Experts of a small language model.
Training: a variant of Adam for the experts, 245M tokens, 7486 steps.
Below are experts of layer 3 (counted from 0) of a mixture-of-experts language model. Rows are named router (the router's row for the expert), gate (a neuron's input weights, with its number), up (a neuron's input weights, with its number), down (a neuron's output weights, with its number) and show model dimensions 0-39. Each number is 128 + 32 x the weight over its row's rms, rounded and kept within 0 to 255. Numbers have three digits each.
Before each expert's rows: "raises" lists some tokens whose logits its average output raises strongly, later layers aside; "mostly gets" lists some tokens that are sent to it at least half of the time. This comes from a sample of Wikipedia text that the model never trained on.

# expert 5
raises: "ail ", "ances ", "exten", "again ", "again"
mostly gets: "June ", "American ", "University ", "April ", "John ", "August "
router:123139112113106162145111168102103121149073109143165082119070105152178125143107085101099139114175131126113180160147136127
gate0:097139158102142146120163122154170179124142085111132127110153104140070169155167187096141109119117168168128133110079096147
up0:186126131127171141140092138076072128160126146109115168155113159125176115118090157112145144132088093155138109144165176117
down0:114159151126111140139132119092100165124158184108136116116149165154114093124191124153144157146142238162057137104100126122
gate1:114154085202153141192165087106175125156154098126074107162141154115092147148167150117159129147107182121114109119105109171
up1:172175112156178146188096139048099100146131124134159116164137155139125113163181099054133143186109131051133149119086158135
down1:148157149126142134129120111169153086144139072099146109159071119086130113080100154110151164110154117115145100146137144156
gate2:112096154152118117130091120167161113190135030053093154154121159063167161119119106110115121130176189131134174192119165131
up2:079160142130113083140211097120147107134104142168165134142132073132151106120145133113182192112128142160124075179108038164
down2:138126114154149134146085189150136177077128143137156095118161078150093128134150148137099203132106153106115157146175131195
gate3:085118082132140146134142133081153107188107159180153112149115168085107150183152111128101110098070134146122114129078149117
up3:127099077138126159121128103094159151119084109121110138148143101163171117166106124169158114065157150131124121124066115146
down3:093119206105125095114161118111130123187073091120132118137075152068144084067142100094043107129192116107196146127134089138
gate4:125159110160084159133106115160200107129129077108125124076152128111179168095133192135188167116093135180104089137126135168
up4:149180033116119089155137101156118143175205156151095145149161127112132180131176221155158157152139146185148138105119152157
down4:132092093199105102127053095131129120157138097114149102116178153146110119180146066145140160118071121112079139096133156099
gate5:145089162183043146084121163100126161164119086156149088117129087101128150122194137121074139134134162097103115091142230110
up5:136123178056164155138114143135051108135144161110155133173184163102099076089117083088113124114103165164118172089127105153
down5:156123160112052143190090125101164124105176118178095187138163118154129214126093136148149118102078136171057131118103120087
gate6:134120130137132112112127098127167153107087037124167109143138165123138165129111146100087156103139155181101176128162081041
up6:063118095098131162124180120114093176182105167147163148070171171125143097168137139167159075109075098134126089173149111111
down6:115077130182091100090136171161193143115121081111132132155167149113111122131146139085181072190120141175049143128123130145
gate7:187133114090075116166131157148129116115158188074164098173156193107144085106159140151170146153081072165117114178166113155
up7:119153135145145149089194092073103169091140087162065169130177107132053150131142086116146111115153121111095123177121116123
down7:171099107119131188147167175161151162102179079139158137115141115088152141153052156174092117121144112138148095140142111182
gate8:102087175104198149107122151077128161145131128054077109088127116098125119125126082109163126064149125096107124158151088131
up8:128136135102104122181158118126184158096153151100168126194169115140129086081096125125116123061075114100118136125144101139
down8:127123096130168084108120161088142143145141144188111106147163121124111148163105132153136066077108130151018113146103152123
gate9:144134124113154124147122149131145099160137140107195086121135144175084132167113149133095190153102139110112109175121145111
up9:166144114125097136072223151151091092091142092050142125093152139073116150134126142125082144216126201141142155100149135163
down9:058164133111164112182147151179096126125153090119116111124165171065116132140163147092175120157121169161167204144141137172
gate10:129064104123195158169187127120131097089111133141145192182107098149160121170109100139154144101130129118120145133123133125
up10:119108115112160157158098161073087117167092223127103146223089121098143118176134134123081140120163170155114149090169067134
down10:118089103155102095166111165148127108097139089169143164108078074126135125188097173148093102077142156119228142121115113146
gate11:145121128198074047159113152079093104148136173087074140168142121143118177161148091182138174147154157142106125106105178176
up11:112115129195133110094122185089151110133070095145053197119105095165116105136173117054174145129174107117130198090100085137
down11:134086104170144121130137143154168120147116134198122152166122093132155199130082153111123123174119017085170148113095214143
gate12:105094189167129150124101167167109154086105100076134134113140147112155109060121157142117141089127168182122110082132189134
up12:161125199113143129145127136131093097115079142117141075107192106153124121148127075103079131077125164125126092157149098148
down12:109099165174144139180105106151125137091150126122152115111121093116138089100133108105124186157098113104214147127085144092
gate13:179148092162144132137135127132163071117170109130149127132161153168140103146106159125120037178112105078136153147088092115
up13:066160083153140130099125080064177117169138156126159155127115122157198123125116139139088126123113181172116144154169163097
down13:109106106131118138132172122126134130118103120151165129130120154148114120171119122168061142119117114201112132082082134155
gate14:125079107168150133100113103185185079111095128107130099060148135142116150124162113156146100113128097101121131132131151128
up14:126121124183148106143153164079152124077076092145168107096133207132130132148059149136095101090134134183135132140125078127
down14:179117137117114123114118100097163100081117150131088158119062114115115106108113178070164108181136129192100124107084144125
gate15:063117061137099149163094182123118112153122139069101123122132175097133201104122152143147099188076132172134159145145214145
up15:130156124108101166091123093150126143110153109180109142099157194170134101147161167108168125153110151196121124129111102126
down15:158132112170135157119105129145122178188157184083101170155148153104131077110157115064177081159060141158117145111124135131
gate16:205152148105141097176098152159162187119142094177064102131144117114154110111145124174170127149126112125079129139133109124
up16:147131107139122167105099142072131166050132193138117119103117153118088140129124088120150095143127140157132101115151155120
down16:086135088124082109128123179146110093167114144187135157081145141151149126154150148110162111117121069111077087073114143146
gate17:121116097053144111162156126118153184106079059149189110148135119130127161132094110135124101141121120117128125148117136101
up17:140151096105214173136114091080160135120102145175128124148156087140121136072109101089165132130131075191109103123102099175
down17:146136165166077181125146179139140141128107077171098122151068126158141186127096200158108190152141133109184136128072187101
gate18:136141175092135056147102105146125128127240108153134166166133089146165148204143155101103132135165170151115079149136201151
up18:131175114111128143180149196123118111092180201118175103218117162071130103109109152088144081129112079151111175114150143164
down18:081074123124141098104101171139087127115117162149050103126180163107128147088092126092097125158085074090154163132104106144
gate19:113159143115104128159131172074098102168137131089119132189123148016063127112118128108169139095134191131138082089149148154
up19:137101140079162156139141122097119122167130142109158120050119082135111093136058120107106116140089122130121127169097119136
down19:117106117172154120127149133131139134095105109099095160129121118101138112140129091113146160138133102109175137097147165128
gate20:100103154088114118107130096127134160146117083130139063108079139122114121106126115094170111125175144111104148098127099164
up20:179157128135177139154079119090163110053085119107095168143091108154113160124170192131153132202084191102143092123093153065
down20:118075099156135150175119152111123124164123129102114150191090113125148139218176084129116131103149069096160155160137145131
gate21:085169101163118174157123147107168132148169182139110101170116110027155165170143137143080113162111155119131179131190165135
up21:111135067066129123175175152125171150220109121099160113194121143104079134135106132053145091136077190093140120131145125129
down21:062155101126155119146114093142112100119114139139106117136124087076138146134214109180168133171108120110140096148110185099
gate22:136082177059170179165115135105135191120067115103098149060145157059118148101134182080116100177134181100117129132110131097
up22:071145069130098091085139112113180067150137136119168152147094138111127122158180096161092096110146091173106069142095189093
down22:157126136127071121132142145119138104077165024097101147089085093124139093143185117067167126083158089157069126141096102147
gate23:140110072144066093158136171129128159141147120056186133125148126122111113142118212146159116076113143143117172149100140102
up23:117132146111149154139119113123158146142154119173061158125142150175137150088127089097116110130103127152120126101109108129
down23:127137135137163144136134145044116108143180086094154119148158112107127143074142135085086121147137143184000114130138117114
gate24:155131096065098105174074158108116120185117089128108102110158100141080106123159115152105150061108193120106166150102115128
up24:113096149131091077075131111168102034133121174179165116065157094147170134150141090114130151129119171139116154140108099160
down24:127131112175100174153123132106125075078116217183139097121176149204083135175121123128116144076071106129127089094113137086
gate25:149129136103118136129106139133115182137099047082149181161127166150103121080133152117122096122178144120128154081146134105
up25:090120113086161110160113110099099119128117168065159125156139197150125123086105110098118122081119139108130191094141165149
down25:128166180111087152077119136163122132115118089122175137138112174137136172126114124158178130116197169134189105071135121092
gate26:135098149162125107181100066091143054118104088181151178110140127141127142137130119102120077108138132135109121103095155136
up26:118125161048115162093201174158099167126122163129115029148137087132090146106131194194113160149133152130107107162156162130
down26:142128146118147085112154155167106118119111142144128107068136093111118103123172142175151128157150139116037079148195112167
gate27:152134124121032071104127158172143123139130069145112109110162125164118177090130150212175084103068157148106122178110117134
up27:153111119070224084120142052088032134099163156122179058117126150144054113099086112104085124160095162159107116065095127070
down27:151105156153092112072120083115149106117185172126096122168147122117174117171157164172152107140128109089017115168136127103
gate28:156104089119183133128141129166147130157147112158188191088153070173068159157110187108134148094087102146117149184115126147
up28:126176074063183150150139100105160136108107183142134088138167148138088118124129154108099118094094163157148134110137131164
down28:165173082146097118115137120116099140100127148151104129155192174090140154141163107121120086202106120136159081087116110153
gate29:103104141109119057132114123152098106080110151155146082117097118114110104135118101178111152119152126100114114126169128154
up29:138138118091168094155127137167112119129122065118082117106115137064103119144105112086082157133120122129136133064188124146
down29:199095161054133112116147146135132135104110168111120105103119123155109091115161129094091148147101144134223124076148116148
gate30:117115122114093110116149124142076133137104205109195151152104128121149109161124152106139110081113141112117136136123156075
up30:107142107114146115136125123154075159119122164119179109129105095114118086157105109112102118071131100114170171119133132083
down30:121133146100119123127133111151140117131132103142128086157164171129117121161107143144150127158126143101255156145143149147
gate31:107096125115067097101155149141082130156136175119171099144122132091109122186120138167158133072110151105118112159140135115
up31:099158111136126150136119143117129132136125135121137105139113119111109087156134112114092127080145120072158177172135127133
down31:122111109116140120125121099158142102122125106130112094150143148121159119148108122136157126163124095097255148133122169136
gate32:141102117112100134173154089127157122171130138121196106145087119148088098171146126142084118117111176161104189097106130153
up32:113163074077159093147121122150086142151146164134081159169130134183115122113144159109147124100091106127147134126087101125
down32:131087106066139153062119083158139086148079209059135129174072133120176149105163106150123137158142161092148174149123123120
gate33:085103134158093143066175188107118148176093187162149105098145085125116130205101139188160163088127162105111147149121112130
up33:120061161087110232126135133140058139181155135153147122083154085080138135145082139151161102150092142127118198081106134146
down33:129123142130153113100106146131089148133169139094105087096095156176086149096105182079122114077142144136168090094112125099
gate34:091162079126106149151128068181162124131097123113082102154115138171153117079148110101118121152124193091070124129129169123
up34:117094196139135145128142098104112109125072100118158162060107180118126088151141128122077071205051132144122093069122115129
down34:141165176105139153120143146123118136083145077138131122104091127130064173110130145107075120165159137122238140110123110135
gate35:090155122097128122134079206123100132152148155176128102144110108137134136146113137235109141157111139087117145112178133213
up35:138089150136157129093157118160156115120112137089142123112152122151182158148108141118123111110116085131119113154087116115
down35:090137165183109176196147166169138161079055140134114117154127081096140124114151115184175140127133147082162131129149158171
gate36:135182114207033133124130116110187071190167121133101140135136134102068111137126165187132133123144168144133124111110149134
up36:101160127139100124111142113133098112167174061162103098115132112099019110111082111120081075119181156159137144129111141099
down36:171090120093119076148112136133106111160107149113119133109045083115133107096118135136083183145083155107255116159147129150
gate37:130134087097142130150190119163134112096170184109154145144105164082090099176078152132130157123122114074138124124111149118
up37:114145183137167125131111105128172150152174142156086120148088188114123157085141104048123126134165166185125051189139120140
down37:130180101119103124089137139112169167130138108116104128106120091154135082099091158130169105108140100151000127117120153117
gate38:142167153082074100134128150132099155117139141123221133131152153152147133141095132156087109166134158110111095119135178103
up38:098098072123152122094109136148133104147129134138069100107175116098129176135137100128183149139113092117120130152103108144
down38:158137090131130150189093110153158100109110147147116111110161159150096113152139151139150146118101147185004114134133122139
gate39:210134146093137104190125149172108121183149151099109172150149140123107134114152167126159122160080155135121113093133169122
up39:207108143044110147103164149108101146124019123160112107062084168132120022103087133130095108122183136143137159067160146148
down39:165110146134097126130156089113095125128142143070127140143099196139051159118210117124144124152099114151083126128105098028
gate40:127093090116120110202150128105124126119172117175169141108101101109089109175133173160191122133136135157078150094126105103
up40:173102175154109135074104108164147120106082088089125151074125091160180167104133090129124137108097141124120140105146122133
down40:052138108120130159124129106126130205106080144125108079135160166130086115127098155145084126120136171099020155138163164067
gate41:165143190175105144121138124079102147100111111204151144114123131105220093139133102158147144195120137143133130143147137134
up41:159120092153125152144082062080163154145211139150123115068151164108187138104142143118133124116148107198111129175149118137
down41:116128101164109120109128194086102124146054119111108122151103145104113144148211145130116116098147101123118127112110135094
gate42:149101060136157086125097139214100165117128135130177093147154090169086130114173160122117110152150065111135098190146088127
up42:171123151147129129141112113055154109125157125110130205152117145149170161115085108154135121063082138083131133079126194098
down42:054140128151079186115099103121097179138101117157161178142117119127128116087119147213087115126116139109158169118146164052
gate43:088142123156132103154096091082166186154156170092146100159112117089142137148120139144137104138139104142121108087139114172
up43:150077162131115109111182175143090096143128089120091098121153157086192096105181140110093131079125122128132082179067104108
down43:054152117163091104121162170105136154072123108094058111107090152031148077170168130113155118071107154131144108144092112152
gate44:155135144119124077195112084115106146167122112131114136119148122132103187216150166165126141192120146177113145122120154110
up44:159112129152138100160143148131043137126134140106171110108142170125169075097102062060127124109107111153134209123152154092
down44:108109124110063114106117122105145144101125150108159104153140152091160141088177174149105109151145147117075109156135124041
gate45:097094129173085123127051143145133070110221109129127124097188152176177140078174148132140137115137172157101191142161119083
up45:081133179142079102076123127149064116079186129154121110165129126140160104092160131094130119151167156076145159175133152122
down45:146136175116080101104065135123121149103040165136198157138149121125138136150096105097098096151139109163168140168066154099
gate46:118161077130131161155169179141197178154085100185138106072183137112097143114119080147152117090116110161129112175122118118
up46:140160109067164164109172144230139092124097156096170143173110146121128153179108110126099088132108104090134184136193145134
down46:098160098129094107106140128193170193105138130153143175087137093130076103077059113121104150099115116124142176086082131107
gate47:147085142179145131156103139128145083124136103121093142057138097144180158110159133118107114128141120087121130122157143127
up47:092118116111135087186101186109067123157154079133160075107134173160161117173112162160089093121076125107125094161150146129
down47:135169140077173168116131164120160135142138143163125104140099134097117080114146147159127147116124208153032128135195159112
gate48:093121165146109167099138143062157145143118144058147161125120163074073119156092116110111125120137113115116184120116147155
up48:112098157138139165121172120078139133144087086145130149140086172154141065087114075126138123138141140094140165147126115093
down48:138155129173160155113117149154092122133100123217144095123113136154101043100165082220147122154082116091213135158111146087